From a checkpoint of a small mixture-of-experts model trained on Wikipedia.
Size: width 192, 23.6M parameters.
Experts: 2 picks a token, a softmax router.
Training: a variant of Muon for the experts, 920M tokens.
Below are experts of layer 3 (counted from 0) of a mixture-of-experts language model. Rows are named router (the router's row for the expert), gate (a neuron's input weights, with its number), up (a neuron's input weights, with its number), down (a neuron's output weights, with its number) and show model dimensions 96-143. Each number is 500 + 25 x the weight over its row's rms, rounded and kept within 0 to 999. Numbers have three digits each.
After each expert's rows: "comes after" lists some tokens at least twice as common just before its tokens as in all text; "comes before" lists some tokens at least twice as common just after its tokens as in all text. This comes from a sample of Wikipedia text that the model never trained on. Tokens count by the router's weight.

# expert 0
router:529499504496520486488474493514509500516466487512503516473556485464478518464522504522524519459520515489467517514532515483465520487508489529506511
gate0:501497542479472481500475466515494513534481496506508522514501507491472499505519464520507525496477498466476499461500555538516504473537446485486519
up0:489482475508451457521457510479526488516472554493492490484538538473505509542503538558482498463511479487474483523495501518479497512510527501514474
down0:476479501509516476490488482510493497541507514485503514530510495460522491502505496505556530504462506494465513538507469484504499504489518491500459
gate1:487481518545502535514452501500492508528488486478481491471523527492515464533506513505493517476512530521494458525481502457488495455484502464502514
up1:496515517544525501475511496508532497515476496496475473488510486480503519453485527457513493523432534512479540484552504417494491520487548514497537
down1:482533514467537499541516511492515525478487503545470516479520512522493452515557495508506481519506480536517515523475482541493519494537442507483475
gate2:522506467482493486531505536477482517465517483478515533512492519500507495499514514463483514559521502478473533517515478535485508501535482509509525
up2:507463511466485522449482494556498518512528514526500501486500498465526509533504501496521464514476564504479509469479503484508497542520514501497492
down2:483495524508484518457476531476508461516465492505476505526484480494539527513492496519487510536524462531526515480457544459512503519520508490545529
gate3:504497466484478535488496486479467508515535482500471502484499455496509498489459446478514539478506488514443504502507515492505488522514531492497522
up3:497497507438531433506498475501487525514519533516506502501504528512459527490504496481493497519411561512513537498540523492485465465501540507524508
down3:501514497537532456533528476503504509488526519500468526541513534517499515468486486483506527492520504484523493498469546526464513552480464488454512
gate4:513521511476474466532478469443488511572484489533490522459459486500484503510523486540499541468488499496459535475521505520512494492507481501481514
up4:496534491464504505513497556503484487523527472510483486505487500485508516489526447475469491466524556489459532512446480495542455489516536522488535
down4:481478519514486465429476525518519497485499476506465501487503509493496500504529458472550504511496468500505521486513515513469476531471543513526471
gate5:483450501538471515489492496485526491501501519507523501484498508482523481555509466506525545472510539480504475487448479504520515511498516487508430
up5:519452503473510530496530482527526459477497455484504503520513480510498467482519513494507541521521494533489510496458469500515489469479494527492496
down5:522509503519515529487495499501472497547511511542480541528494554487436513486473467514506510508486537515489482532506521491500506517521493475503463
gate6:483404494490481458487448462495491579481516489456486545509509464503546511514471513512527474505496527465495498484471495469485533508495498525513465
up6:512526469517479505503527517498562472493461525508509534533498483476499532473523554495514453499526511477525492524519508492512543479455458476498532
down6:540512524538482498516461524505466474451514449471527460449481471511494471484555494472527498498521525474538493492474500495534484492491500497501502
gate7:489486528457525497525479481502493528485524539491517503456517491506511483458533481479505491455536540525509509492516493526482527557557503458517485
up7:525494517504489491472497495521509502510502511466503558507490524482490535486503480509530543539478473502536501563526494471488499513530487480509453
down7:433489485475476495451490472473536517499493483444543517486503506503451483515537467477466540452492476476517506461487475476511503473518535511520525
gate8:486514512504549495528522528473525513475486566496516543495499480444525490492507555514526502502466513491533488458539509497507488488535518517500492
up8:523492502515503502505454519479493501499551557494469481535485502495489522485485461473476501472501462540527536485500494491509495489535511531492521
down8:501485480506456508532461507473473492516522503488486488474496517520486550500497511490504472488494447491492507498520451500493488475501456487431508
gate9:510453492505481500473499526492495510469486514512479503469502532448489527528528458428481479545502536522496511499523508491500474495515515545487499
up9:464493478479522510510495519465491535526509454508590454516485524498483499524498548486517479489490534475479499517456460516507480444550498509500507
down9:525527511534523489481499501515504511473495480479457548437525511496512512510509498507468498488582511507494503511502488524543515479501488542465497
comes after: "2", "1", "9", "8", ",", "93"
comes before: "–", ")", ".", " |", " | ", ","

# expert 42
router:519508512492453480495481466451454510545483514521490462510486479489512508497505463513554494504520538469476481490516465472515475492462485523503496
gate0:477486519480521472531508475489540502502498498523480494573497510531448481518498501517498544499448495452499487519524472478497476504489525488442532
up0:490461501478431508518479518485453533497509448477490500461478497479498486519474547500520494509460504502570533518526481502483455502484445505482503
down0:488492495484444545526453526517524523458501469512511495538533500488517490497480483516544484502533437520522503537497462469513517474497478491494472
gate1:460488513451500506505464482485520486508521499488530470437477506498476494514480438475493531489496536481476489477488497486449527498471533517494473
up1:507468494462505500527509518478488460509476530554480475490476484531523552490501541512492496506487533514474495531499552469499453532505512500474500
down1:485501527503457476484499487459478548518487511496479481507522494490490480496490537544536498444471478523516476497511467558490471478487517482528497
gate2:521482523501530466457477510502511516544548509530479466415449506496501489506494449518488485465467554477492506439521514478459493508487525485452478
up2:491514459467501490492529470489478544492493446488476472499505557487509486510473521489513535503500480485495481497501517500523461501504463501466496
down2:502494524501457524534529515519507498483516483506537493533521515511476481511522505448480503510483471496512456495496548516451534492476498489511511
gate3:515491492514499499492490493521496494489504469466511521481445472527501488469482505494488499510510507486534490521501479466478488500474493528531505
up3:501510571525500469491466532549497509531527486498473425468473524448477512503464493483532523519476539538476518507472484501519512503485474515442488
down3:526509466540471525517479538508501450488543485480504497476471529497507513498464497478547525525506501494499472516479522437489485512467518494474517
gate4:501470517440513498495499441508484487531534492483483520480498505497545528531524484465502528512434472484520511522507508534492471472456484497533424
up4:472503510461530489490517476517498493504508453506491523509502462486516507492482508489539543519490535465500527447518510527479491502501506500525489
down4:511517530506474509478491503450529517477471484479468495506504495459469482502500512504487484493523509514494530455488495471461450537473511509537511
gate5:523492488508481562496492513516492508523495511494504444541502544506508487496482491474552460489496533533481497473555474458444516526482479503494534
up5:486505482473497476548515535542520516446496492475503484494460496551518460471522524479524502514510460477510510466448544480476516500535537522500555
down5:493491468496516451474534506500520488509478518533487497475515453551449463488539506501495520500524536462480458470512571540471507495490533524484540
gate6:485530538521503538489475530484511514523491534527527514502482463503512496514517533586521488514503490500498513532514493469514509479468511517504501
up6:508462510512488493521504512515512499558525485476496480520537485504524487476518512528479519476472556479474530519501508487516503522525492483497505
down6:492453543518495453472497481497500540459537466513507489518541511468534462492476500476514550488463521463511492484516501457480497543491499448526461
gate7:503469507488530505446514516500494467477502515509504494494527467486499498517527488470503466500508509536525503504472503489515484470552482509499495
up7:500500484537467503467471534468458455504505531500474489515534493518487483475501428511449525492451460443516506545524477489499501486485492516505481
down7:537522495496462472508508515520509509525532526504502542460484510495509533547557509500479510505500475481464556491491496467541550500515497494516489
gate8:540463498486505514537519457534485513496463499500433483463497514504475490500548461484493520491482565493514499521514496496495547495522469518511459
up8:525525484506510506513481530511457507513518512482480500534434555477528525499510471525525487526521530483494471534486520467479435491514475514453506
down8:477506517479534535508524514471510495492533501545502523507496491502513566522465502480507481477496491506520494505525519475518521519445459503509470
gate9:508486478511506502520498514468480511499515495498468486481485474495540548542504484464509537510512534476508437522486491463499500515507464524494533
up9:498498509515515444541528525505458512502512479525487524535514507521493483504524511491523513507497538495456500455482505499522493495497469480490499
down9:485521491494527514537510519452552507478487498528512494516510531487484487538502542493524488510479467500534431536476500486512505489463518516474539
comes after: "\n\n", ".", "==", " =", "===", " =="
comes before: "The", "===", "==", "=", "A", "S"

# expert 35
router:523499532492521454505451480531537499503474526520457496499526514491511540493460443505514468512544494472501487498511492515486524524459519500458518
gate0:492495471557450516497498522472542509486527499514492521472507526508491481516484488501478527519520502485498487528504516492535486535515484560510495
up0:554490488486513526450490512540561495499472497528505532522493519507509483498510478506480536526525502496508495510530524483492493477495469514504441
down0:531516504465521488493461491533573501454504484491461531533546536471495578498469491548534490515492494476466485482452451490441493473493481524507509
gate1:452526505479505508502516492521509494521487476536514444526495532511476478500493502472493518512509512475494508487473464543561496441495507506497496
up1:504462500482492499490505478520511493464464507482540510533505490497550484519493500460476485501506521493517463477491487525534529474526492516505471
down1:509478498480494486509531510500485492481496508480519461484515534511513509510529497482497498471518528510527511475496523524519563473515492536461490
gate2:525484526470520504458502466500462478465519538543466483490489513526464536488488525528544468489490514500465518495527477529506501499523472489531512
up2:492511474540507503497472519540485524495513560493468478490488535492505477498499477482462496521490482482468471491495483473498505487496540500559527
down2:488483497469505508446477518449510473513527483475555477540485530502490519500476511480526515536493504458470506483477534504484515474519459566459497
gate3:489512501471471500501531483513501476491511517478518527513516488526489507534509433465499531505501451506503450459495500480510534518483498479510489
up3:505523511477489525505521488531561507520536526480508533522483487506472504518496468490546525515459535504471507501498467515525504476534514427456539
down3:461512498462466508523512515507504534490514526513490493468493434511481507523481532485527501498512539471499495477470464554478453490519503461531509
gate4:501504511489476503459502515459526472528475538491534514533491502481491520516490481516485505466496503480519520473514529485532476537463500486492425
up4:502451537471507534496527474511489498472563486512485558517510500472538489470457471499472544505509477553514481501491502500529494497457552480485502
down4:501503562546517488495491471514510541455526510535501498444506512505518501512476492484524518452490512493510450495530521486558497481530546457531551
gate5:507492502515490510511506481521473500506554497502530447481471521503462548524469487485499477556502501535480475511529518496491537505527485456529432
up5:502465521487510533469568541500514501520493521480515473452544529522490466490510483466477534515557541507484542477467488514559423525469515518509489
down5:523504481521492494480564544461448509500494513548533484507534533517519498522539474528443488498519498491490510527504501495501449512517498450506492
gate6:500488471550472466499502480509528506501504501460437570476500487465509460463506572530473523447460478496487507513510489502511510531480484495514469
up6:568525501476524492488501488547470495465472500549539504506511497515472508486528473536523511522497488490470503540507511503513489461528520492501516
down6:535496478466487486525436520531468473482515477492494526476479477493498510500517564487473503484488482497498454529489545472477528478495517512501511
gate7:495466529494513493472448518505481512501508533495529524492490465531506524541505496575471455505486525491488487477491522494503537478509501563501514
up7:512524502496535497505551525496476523488510508489445490503483503468477502587511477461496502493501490500455499469487517529484523495496494477439449
down7:513532524510522529486489534511450491500531504501490520456524491523519469526536506482445497489484521505509515527467529501540511491478502499495500
gate8:496587494495506480530504487509499490507459473521510508508526490451470485495514493483531549508500497519507498533479486466502536461448545476551482
up8:492471494521490469477506486515533513527504513489493564515511522486505527467444528490487526475513486462482545496475504529492519477520477510494519
down8:499510477482478512512492525504463472511502503455508530510521491512483504535458514475458514525505512511500506511482501540499491447504489502488452
gate9:534479495532502464482539516507483478496467474515452522468491485481472525509500571527523500487447496492501493472486518480489542496498489481485506
up9:485470499472497503529513518506539564532507529511516530479502511513477469470478507514525505481503528473503539492490472501520531501513469506584516
down9:549549468495494516511554517493516533474490478493522533472515531518490487516537487512519516499505515496530488532486514476494451459479477486529555
comes after: " | ", " ", "| ", "1", "–", "."
comes before: " | ", ".", ", ", " |", "–", "°"

# expert 9
router:470537518481485539474537531505526488489522519503491532514486482485513488470486540485473503498514482466539516506472522523520477519518533506506494
gate0:465505509534505453492464500542476512521542509505461465510497496496523484495495504499517523473526508499460494507507475460491505469478504491465483
up0:485507523533489475499475493470484489472526488496532539494579459475510524477513472526517551487511467523450479553509453510494513534486455524540529
down0:511500525525494451522476501480526508509504508494471513527536505505477509460491482504515519474548499498539476507523478557543487517485489495527519
gate1:539537523501499482504521508481538503468492575492493514502482501485526492465508483485476476452524499495452506502521531515507493507508483479504488
up1:494497492500494524510505524493538525516495497498509544502533541457520484513476532536486488469506519523443505547483516466491536464507477523552491
down1:501525524493516525512456528491522509510515578495489509448480450452470549526513488489472478506474547495481449550440502507474501529480489541547502
gate2:493546489501454513491510506485507513474512488506468511451486508478488497498488472538530519527505545523531474477490494510475474488542449489490509
up2:482545445509525520510483505479548498521472506467496481522516453528501508505491506452511550498494538489513488499462468535490458494525485494493466
down2:510509550500523514477459498486467489464512453482509497474475510528500521533535510490447511504483534478520494508514470547488484505528534493503497
gate3:505528488526512494514455545497521496493512558519468536515528510497544512458481499485485459483501527481480466492532466528504470465511506491481470
up3:526521487507511480511531503474515502502554543503450512513503481511454528513535560483489471492511518508504504451508497548509494514548473515497487
down3:536490481483513499502486546430496496513510503524506519483510536491443542499523499500495427495522519468527514517496501555485494491520487474462473
gate4:489504472482520475478471494482520438462522489535480500493521519514506527487483537465502485485496504513501519494519486528477506495523530574498484
up4:485483508505500524533483474526507503523519490536441481555466501518458457511484524525479497470502507493491488498457500530493489511480481512518531
down4:499467518475507528480486496489489498516507531508482508502457523508466511516523509518484491511464517514486500493507509517463476518499474499551497
gate5:510498523502508483520490455537453520561469487509529466509504470523526513520515514493480506473480550514438482516479472505500497526518474532515508
up5:467532483481500477470514489501471517522497483505530540504541482497506475505504470445500581501513477483465535506509541473536480488496487509498493
down5:503522465454574451505514484483473504538500514500549487512513491506478469469511505478455545470497528540482496504499495455557509507511478498493479
gate6:471498500471523480503482521487473509470448477516453473511502519513481503517473523483570455482484473497477505498568514498523500532508535488464470
up6:536456513500460478475513512464510550509502530477535460499499517489501500497494540514481480503540517515463506536512470522473528530488495510488555
down6:528483487463513489482467490482492472499491555498507505495481472449515486518478492486451578557561490507487431549490463496500496519501540505515532
gate7:549535525474449513530485540460522518549518458458438482486456502531482498487487487529451495527495514495487523524502515494483525463496476488496502
up7:501531480454521482531473492510528472487497501510468503509488472532472540518539478508483498509475517489493522505502516524494466482547479501483526
down7:451510475501528474483490480505493518475475484485527506517501456445506500495503473484547519536506463505457501472515533506468459526500509554466520
gate8:500481520502481493542461520490499487489505516553511520507519529455451485535488502472515458483477453514546524536505548489489492513510516519522544
up8:472513515525470516481495464532495538461484462532513501525440497463478505460529483492488484525507492510532498532541561523475524530492506529529508
down8:450491481492460435456512514531494510533521506483511477527526472524507507481457498544513477502493502469494476454498498505497552460489485515501463
gate9:537492520505531485484486476503473482514490476525516529519446494492508464523488520484513530479514500480499498525510472492527521524438520501481477
up9:509501471510502489491499498537503477501496491492474512525510490539509518540492493459508497505480463510529513496476492540483503505542476514545528
down9:472471498464464490550491500507507494490479526496516507478505523491495503462479561546473478543493483514483517548412517519527543476483488483517496
comes after: "\n", " |", " |  |", ")", " km", "|---|---|---|---|"
comes before: "2", "| ", "1", "|", "3", "-"

# expert 41
router:494472536511457547526540488507553503481521491510536509519514478542540483466491449485491508480532469526510469484495475529519439473483511468494460
gate0:508529476499502514540489514485456514458504489488543492502499523500473537478557465504489467454533473468487504513510536539542528535515499521515489
up0:538497517505505519480518455512527500562502499523463506480532486477508483493467494521504478535432463479551498557489547493512511501517482461531559
down0:552546474474443497527489491526459473483527507509499453487507497480500482499529480521501480510497470525439515469507474506470525481479550513514458
gate1:490516500521502461510513491483450483496479524515470455458522521496484472508468490549516487502479503483481448448519467473521476476492529458541529
up1:477499494502532490507477510497510517464478527518506483451510502490469467512479512468472484540498506462517536540485498476525464486495492522593485
down1:511487523513473489489496562529457494501509503486540451490522516517454521545489488491484512475492479482474483537491465493538440496519458493517463
gate2:501504478497511507523517478526452501495523535478496510482524508536522499443505487457502492562527498488491464471488495513489529542491519512519514
up2:508516530512529464525499526503510464471503511465557492496496525508517522482464489477569485457542489483469531495509450493515500519478475505486511
down2:531498546516515528500475445510497538496515472495520474459447463488504493497474523480486476484495525479516520476526521535490462533534518510473477
gate3:514467482527470498488494507462521541476451498506501479482511495495502494538533496504525513485501505507496512523507555511507504482465535475451512
up3:474489511481566498480503482502495513463520474502521534488460522510497484509483468563527502500478479484506502494514501507479520547455517480492506
down3:461504491520527467489510500461471451484455429487473543485538457498507468556506500486540489520533496464487497525511492511513512467457517482471517
gate4:545511502445523477514481521463531510557491485491499447501497496494516508499514480534501498491527496471533531499500460538483482501510459505520523
up4:512535502502518492472518536530537490509510490526495484509444491531500517532515514488488508522515515497516483492532548450496489479497519489514465
down4:497528529477486480522474484484499477502486502517499509483505526497478477532490524488501461534483507500488508499468496446516520509494520550525504
gate5:565492473529480504500473489536524472520492482499485462502481459481490539469483454493516502524462491483515465541480547495512510494521475513495552
up5:523522499506490452505526495498485504497484453479496446494450544441542522488524486497464486508529519484512492457556509521539478467470463495494508
down5:467466489556475500514492471493514492514527475465499520550528518491500467509498510496481520504481490473514489505511488506496547517544483521478485
gate6:500532520514525516506493503502502493473500505488524515559492503504522457497483473502506504468531486484520518438493500535539501516509515488453494
up6:472522524468513504521492500467482485473544449467465470507533509515502478506502501492519476505462489451462482491485486471526490502507509530491525
down6:548512512507441476515475486497533513486502513482455519461483450504457564526529520458497492506525472518493504475476524507520480515514455475545497
gate7:493482502487507533532493477500529551493519475485493508507505536463489524480494525516494494489540505544492499473452516445518520511504515450513501
up7:467465476539528508479506507512502510471488526454514476492506492480490520489495461520484504481525476506505513479520514477485526510493494553499496
down7:484511515490473544506487491507521511539500545504465516474454526462472479522531531483490514536539483474537497465502477534473498517481487495508536
gate8:467459518482520494550542541517533485516497484450468467503470497501497510503524493496542467487510513488467472479536538463500499492492505513480502
up8:512527499516506480540525501546489532567471453480514494482466518546479510460533488523546539464519466449495486532455539485506495524494495487542510
down8:499495500491502517525481484494552514502442507485550502505523505528521482479473495519519511503470478476501542499511495510521512512469479466495504
gate9:541511471511502492530513518492497504529478491537494475466486556490509483537503479502480501503497569519467535484509513509497491502479464496496491
up9:526495481451477523490523561489493461505541490490512493486506530501478551511499494512519507488517521490537498501446518508526490488491517539493472
down9:465470476552517491526517514476490492521508493469518483505530522485523511505500529508521500481505550471504507512514487492516469491495453553506523
comes after: "6", "3", "1", "4", "0", "2"
comes before: "1", "2", "0", "3", "6", "4"

# expert 19
router:497456499520481515487515475490492485487494495489492509471505549519458548518480487529470485505530524471527510464555521561526488537503509478539499
gate0:500447530495517494487489475486459489501544471506539560517477488497467477469494506512526442520497494513532549487480459515513549503474526538485529
up0:470530551474484491518494521529495503452516456483537510441511504488525497499490495511508469506527539473493532494505480485509497553474513471514518
down0:525508518461515485457485485495472504532493570530471497487502492539471467457535496502532482511471483473493487503487495525476502490507508491501467
gate1:494530467542490477537470512529502526482496523521474493516478463454459529524467468543482494512479512524483468474510531544530513572527470464516527
up1:515468510517498500514526499493487513507452500501508506437522492516497454504509512503480529529520500514466456565446492515475509489520540480469497
down1:532526539508470496505469484459538534471459498548491474512513471504504535534489504498533459500541517517533491495513516528520468520500492474509497
gate2:502486522472500510464461486493446499485515550489452501442520493532518442515490488513460512554485488543481495560519485504455514507525507466492504
up2:515499530467491472500515503510505453479520490504545512482468468509490505494531486506501503484474522541511461480463467489470544492454478477429486
down2:480528508486531501491486510527538488492503489458504535452498489451488462539502516465512485510477539514498505472514511482520504470521467492474489
gate3:484466527466507489499502485512540494471433512499527503473511489492488474486535502476464506474515444433459504512469483502461495524526472495519466
up3:515509505474496530469450546490500527466513523496486481456439511492484462502504537456501513512460520511487498491509512503514518496464512493515515
down3:527519566504512531500491508495473526532511499479485549478535486544479542500478557541500507543499522459456499519471542528535520487499532517515478
gate4:490524493496532503515496493511545476522497508507481465471478451435501535477454508487468492510490525513475483480449525481496467479491561518493487
up4:483501496501515476518507527493454503521514512522451463475524485550481484478502556509523507477465507504518506533488543481508492529519495534486515
down4:487488514502459533464506540490470499521467481522506485520507498500500476487477501506483554467518443489515509470472450502512533516495476536520461
gate5:471496487485521521499474469446514453488503505515505530490514519465508474507463555443467500520479468482476477509517490480474482514467491491462532
up5:472529533503518539511488479520485546481487536526513475480487515497490485501501472517451485489489535529519489518484490494481488525545446477507474
down5:480519518545509515507527488498456512491493505529532470466481540504491489497504470466440512506511522518524479480479477466465500507506501479488514
gate6:527506501504478504462524476466471454519488504517532525452507501492479534497536487508500456482543501497482474505561461521489506557512486538530519
up6:460443514482506511485493509439475498481494513503532498485461493502529450536516445510452481515492519477498511494500495464481464488502511463493512
down6:529455497509541544496504522494504446485534505509527497538496499496505501514503531500491478501498472474541481455460495534461485544493462522530513
gate7:481508510514512507506513481468496444533509487460483514527530508565482553549500499504455502504519510495512511519460479504433478479506483492556509
up7:528507487512464452501461516550519530558512463513475542506570512540504508471496486486521515555499479531512487495515484486488506486500501458533473
down7:478499480515500479517502513489475541504524468513526541533514496453535517530515517486496500523512500468513509521505515494481489500534527530478501
gate8:505516486472548495523511489507540506512498521493504527472505467514515480480541524491502494487523496513460483511500500538496475496492512493528499
up8:480454526450484531483537518516442505468532527490479529496517490506521498501456512527471529483488501486481486522452540501480484539493493470498487
down8:494471511502519516475492510524488475514521495483494441537487514491547515479452507510474524495472541481497511472498452503476488471477498486500444
gate9:506490500503494465505502475483488482443427581531537482472473501468515490471475533514527508477508499470528518486506507515516478500454487472530519
up9:498471524499509501481504502531508488493481518502495475503478489543540529484522490486492516479564506449524481491511479467494466534506497542493503
down9:480482495483436500507499475507522494506507522468482491527483501478513518528494503475492519503486525498495473487462514524521483487507479410488523
comes after: "0", "1", "3", "4", "6", "5"
comes before: "1", "2", "0", "3", "4", "5"

# expert 53
router:543494497447513477494434551510508453472522486514483481463518477502534536540499472471505499516530495475526501484446462525479544482462502555475566
gate0:536491474517467491499488462490535517494466496489428480522542476543509494500505518510492491482465485519495499494519494485503482525514484537483527
up0:499490476497481539520503554521514494475528521491491471487507519484509476497507504499503464519504524514525507493522509508534521551488505502537493
down0:495548509501488500469546515479459495506519513521524501484539519487475484523499526449522498496480507493535517460500479510507483508492516489510565
gate1:510541549526495502460480493487445455493507490513492500522504506491496481483443469512495516494529461495472510471500470526512476520464520526494480
up1:546488462526541497483541477510494515464540503490497488529468478526509500525531574530503533499500477452512509522480495520535462477523487571480501
down1:524506496482508505510509513509542515493509473551475511556486503509483466437469465475483496465545522495506446499459480469498475520525489529459543
gate2:546555530520482521479441481538477490484496497531455535474489474554494516515508506515494530511507506524464489532537474494499546487458508472500486
up2:530506467510515509506441515476511526469471473474472491513498476486525461488485505472500481513485476528527476508512498541530514444486462490526471
down2:518507484457514492507463515539501528474510485483502520453515494500531523474486491501509512508477514517498512477458469473461525496493507450478477
gate3:499481506497505485501481515515530494507510523547476483480508522440485531493510501480497507516518510510519504520484526504505480493514550568497508
up3:475502507493455510517481530478479468497484550498518494504517488535530483516522536529462487488509505523479489540501507488449515516521513524490511
down3:527505494469494474527504533476521473475517494490450499507486497502496475508454509436499498450484508481498541503507493465500476467507460486542548
gate4:513484509493527554529471476460529473460473550505477521487520506484568505501535511519457562487529472514509482500502503489512508508511450531531559
up4:507491494539474449526489510489500524479509519472498520482495554515506464485509521490539504518529519510537488477454476498507486478488513529459496
down4:478539474521504496492486505526549512506508502492540470521467496510500485524454519515468488492553426502452484484477499484490503514482461521499483
gate5:500460487489471497499532446520505482521500470520494515484465508490482524515469505488477512529487474528514493476487506488467449459508473482536484
up5:469485484537515499496534501515537574485466507495513517520491486480516500531494475510468504494490439513476483496494520474527511553543505494503470
down5:493499494529492499470524495517535483526502545484520496501513514494541455499534511511513492500486495484504503585543477501475535505432463552507456
gate6:492519529514520510529558494505481550520470472501501531490449486514518462483496478485542519546481518485489480436495553493503527528476556535482504
up6:517517496502499487502554497492510491545486453501488501511548463451478509459493492477482504507479495487472540532507464495539467533444567483474506
down6:515482531466464459500511462479526495511485501493479512527494507468478500507479485502484484529479483497509512506503454496493500544452503485475500
gate7:474498509515499509440471488506447503462526524505494531482508504491528491486503511494494449496519506533479477488519486460511518531490518529508522
up7:457476480518473458469504488494503498490495552443455483468504521502507518552500541495505508499489496514521494522471504508544493495557498448466469
down7:497483496459509478504483465497512512514464477453520466525515509513507462455479468514477519526532502507490531505479513486508484459545476439461435
gate8:541505489535534461492498520511489520510466501504497501451487494494527515509507528539532513480503496475537516533532511482515540530503473494469520
up8:480545475502506481490478456498536458498486489536461511509502510498498469556466506554515470486496544517499477515540519482537525527524500475472434
down8:509486469484497484529496510488531479467498470518493493506451488539545529530522503521532496504519534512514504523443512475538487506512503489503503
gate9:512481473481490529500486472471433442545531517465499506531493483481539513471529489513548504510516508494496490485492473479551485493487470482454502
up9:520484494502543485526517509501474494532494479453502469515517500514509506465502498544460461509532500485513500510475515465511506514554513450507569
down9:517515486486509521526510493501501528486509528524430530453480511476554509544472540450509489504526511496532524465476484492490519525522457508511551
comes after: " | ", " ", ", ", "–", ".", " ("
comes before: " | ", "–", ".", "; ", " |", "9"

# expert 33
router:488483473478475503525520503523496485471519486517491520497470531499509487465500501543502502457504545471450512511492488535488482496495552459474500
gate0:505501519538513523505523521518518533502485515492480548474520510500515487463532494539520484515480435467526484489514515461535523498570458523515482
up0:479518505517546531476513493510489484511478480475516522514546485501466502499495465459503537533513460528514501514517474502489518493501497543529527
down0:570524493519535519533514497508505504491458492478461512504474483519500538508505478485486532519523472458509483516481466427495512493517473500523530
gate1:527517509474540505543493496507475483507492512500485518468478502495505493553539483500510464493415515500482536491501517457507535491490468499523517
up1:485462485523470490529477499545485497454492487481525481482506515513539504506509481496481517524499490518488497511468468506484522509506509484471491
down1:545523510526505538495481506512485515532482532500501521511523545554510496468496489499534468532490475462477522475483489507489544499430495465518468
gate2:527523492464525494492451528523504514482462534506501465496469522529497467495487523507476514500499513512509489491527503533577488431472483470499583
up2:495508483505489496495488513544506496518474518502461521501481493500518500486483490475489534502438507532503523491476522465476526518529539534428502
down2:473463513471460459507497493533478496505485499533503476490511496518450486527496487528451560434520518543492471467482495504514522520538500523498470
gate3:534488537504523466518486439462494533540481473480504533494489526509502541474515507517505490507535514476506489501548498462467488524511482501470527
up3:476501470471479501518455532474494533492522476497509516501525517507487517524482527441484508468489533505460515493523526467522498513514522522491538
down3:468478502459455532573456513518494527524500484486502498499508532511477515474482507461481545471493547487505479502486514472488534502514515501497472
gate4:474497495476495502521494481481522504505498491480503498496523498517514502565502476496512490485503493561492519501446518517530514491492524549494482
up4:481515489507501514476549499475524463505468470521522474510530511488523541503531475525472497495568523466486475490486506506512522494525512505500479
down4:484553513470503462527500523459441473558471466462508505468484510507513530524509514491507505484508468505493484527469499508533510484519496465502465
gate5:474493515492507525520514485476535462462507487463520461527515535533474516495505526525524524524511539493454443485445486512503521510517533518495472
up5:475485505485450503518506503500495477489539497487455459504490478524534518497494452439478456493514532520483482488522469469452480496466472510464502
down5:505479493489535481486536509486495537533541446480486522495496497508514489570529506525471524492465505499514476509495503531528493509494476504475510
gate6:525511511497516484569484506515520521477478484497548480488498509480496503502510502536478481522507511451497498492474497527484462500490496479478528
up6:556501511476480525483526499526450477455538456493520500514479493460498501512477511482477539494517485496519508497475481494495486519447522498547542
down6:501543503502493476526458459497474513522481549485512518511547485484532478505455474465500497539541490477460494525543510483479532473488472493481518
gate7:484513472478449490465499488458514517505502515500496465487508535484489485458511459469507502548465499485479555499476554501503488472513493461523492
up7:510492537459438502495512513477530498507481498500527483483511511495498473528501428519518517501515507463522513507483522494458522478472503471512507
down7:514488535522495501490523537536489545452487517496510509479501484482529503530462487514442473458484497505491521512477493489486484483512523510481531
gate8:494491495509485472454476489520479517537480505477513484565519523507475547529528496525485503497534482500462497522529515529517463450531486540514511
up8:499490493495495494477447472504555496519450505518507508532493474484525512501542487515534558522491523520490516538522506544457510464455520510500497
down8:547500480533489528495520473486472463522513483508453561504500481534506511456545544506491470478457530525521502543460529508508454507484493508540477
gate9:513512522533461505466497509510515508516490521504508499561519524528529481481510495461534524552474552484482492498501483478512518491516517483541463
up9:476533492458573487494491495506534496504501493506538508489527523511524494468518482501517508484433512515535505518447513531449501498491489487450515
down9:475550516502511525514527487554489517542509463503570530480498474517523523509501485506485533489490560477505508522520471516486499513510515463508526
comes after: " |", "\n", ")", " |  |", " |  |  |", "% |"
comes before: "-", "| ", "|", "- ", "|  |", "- P"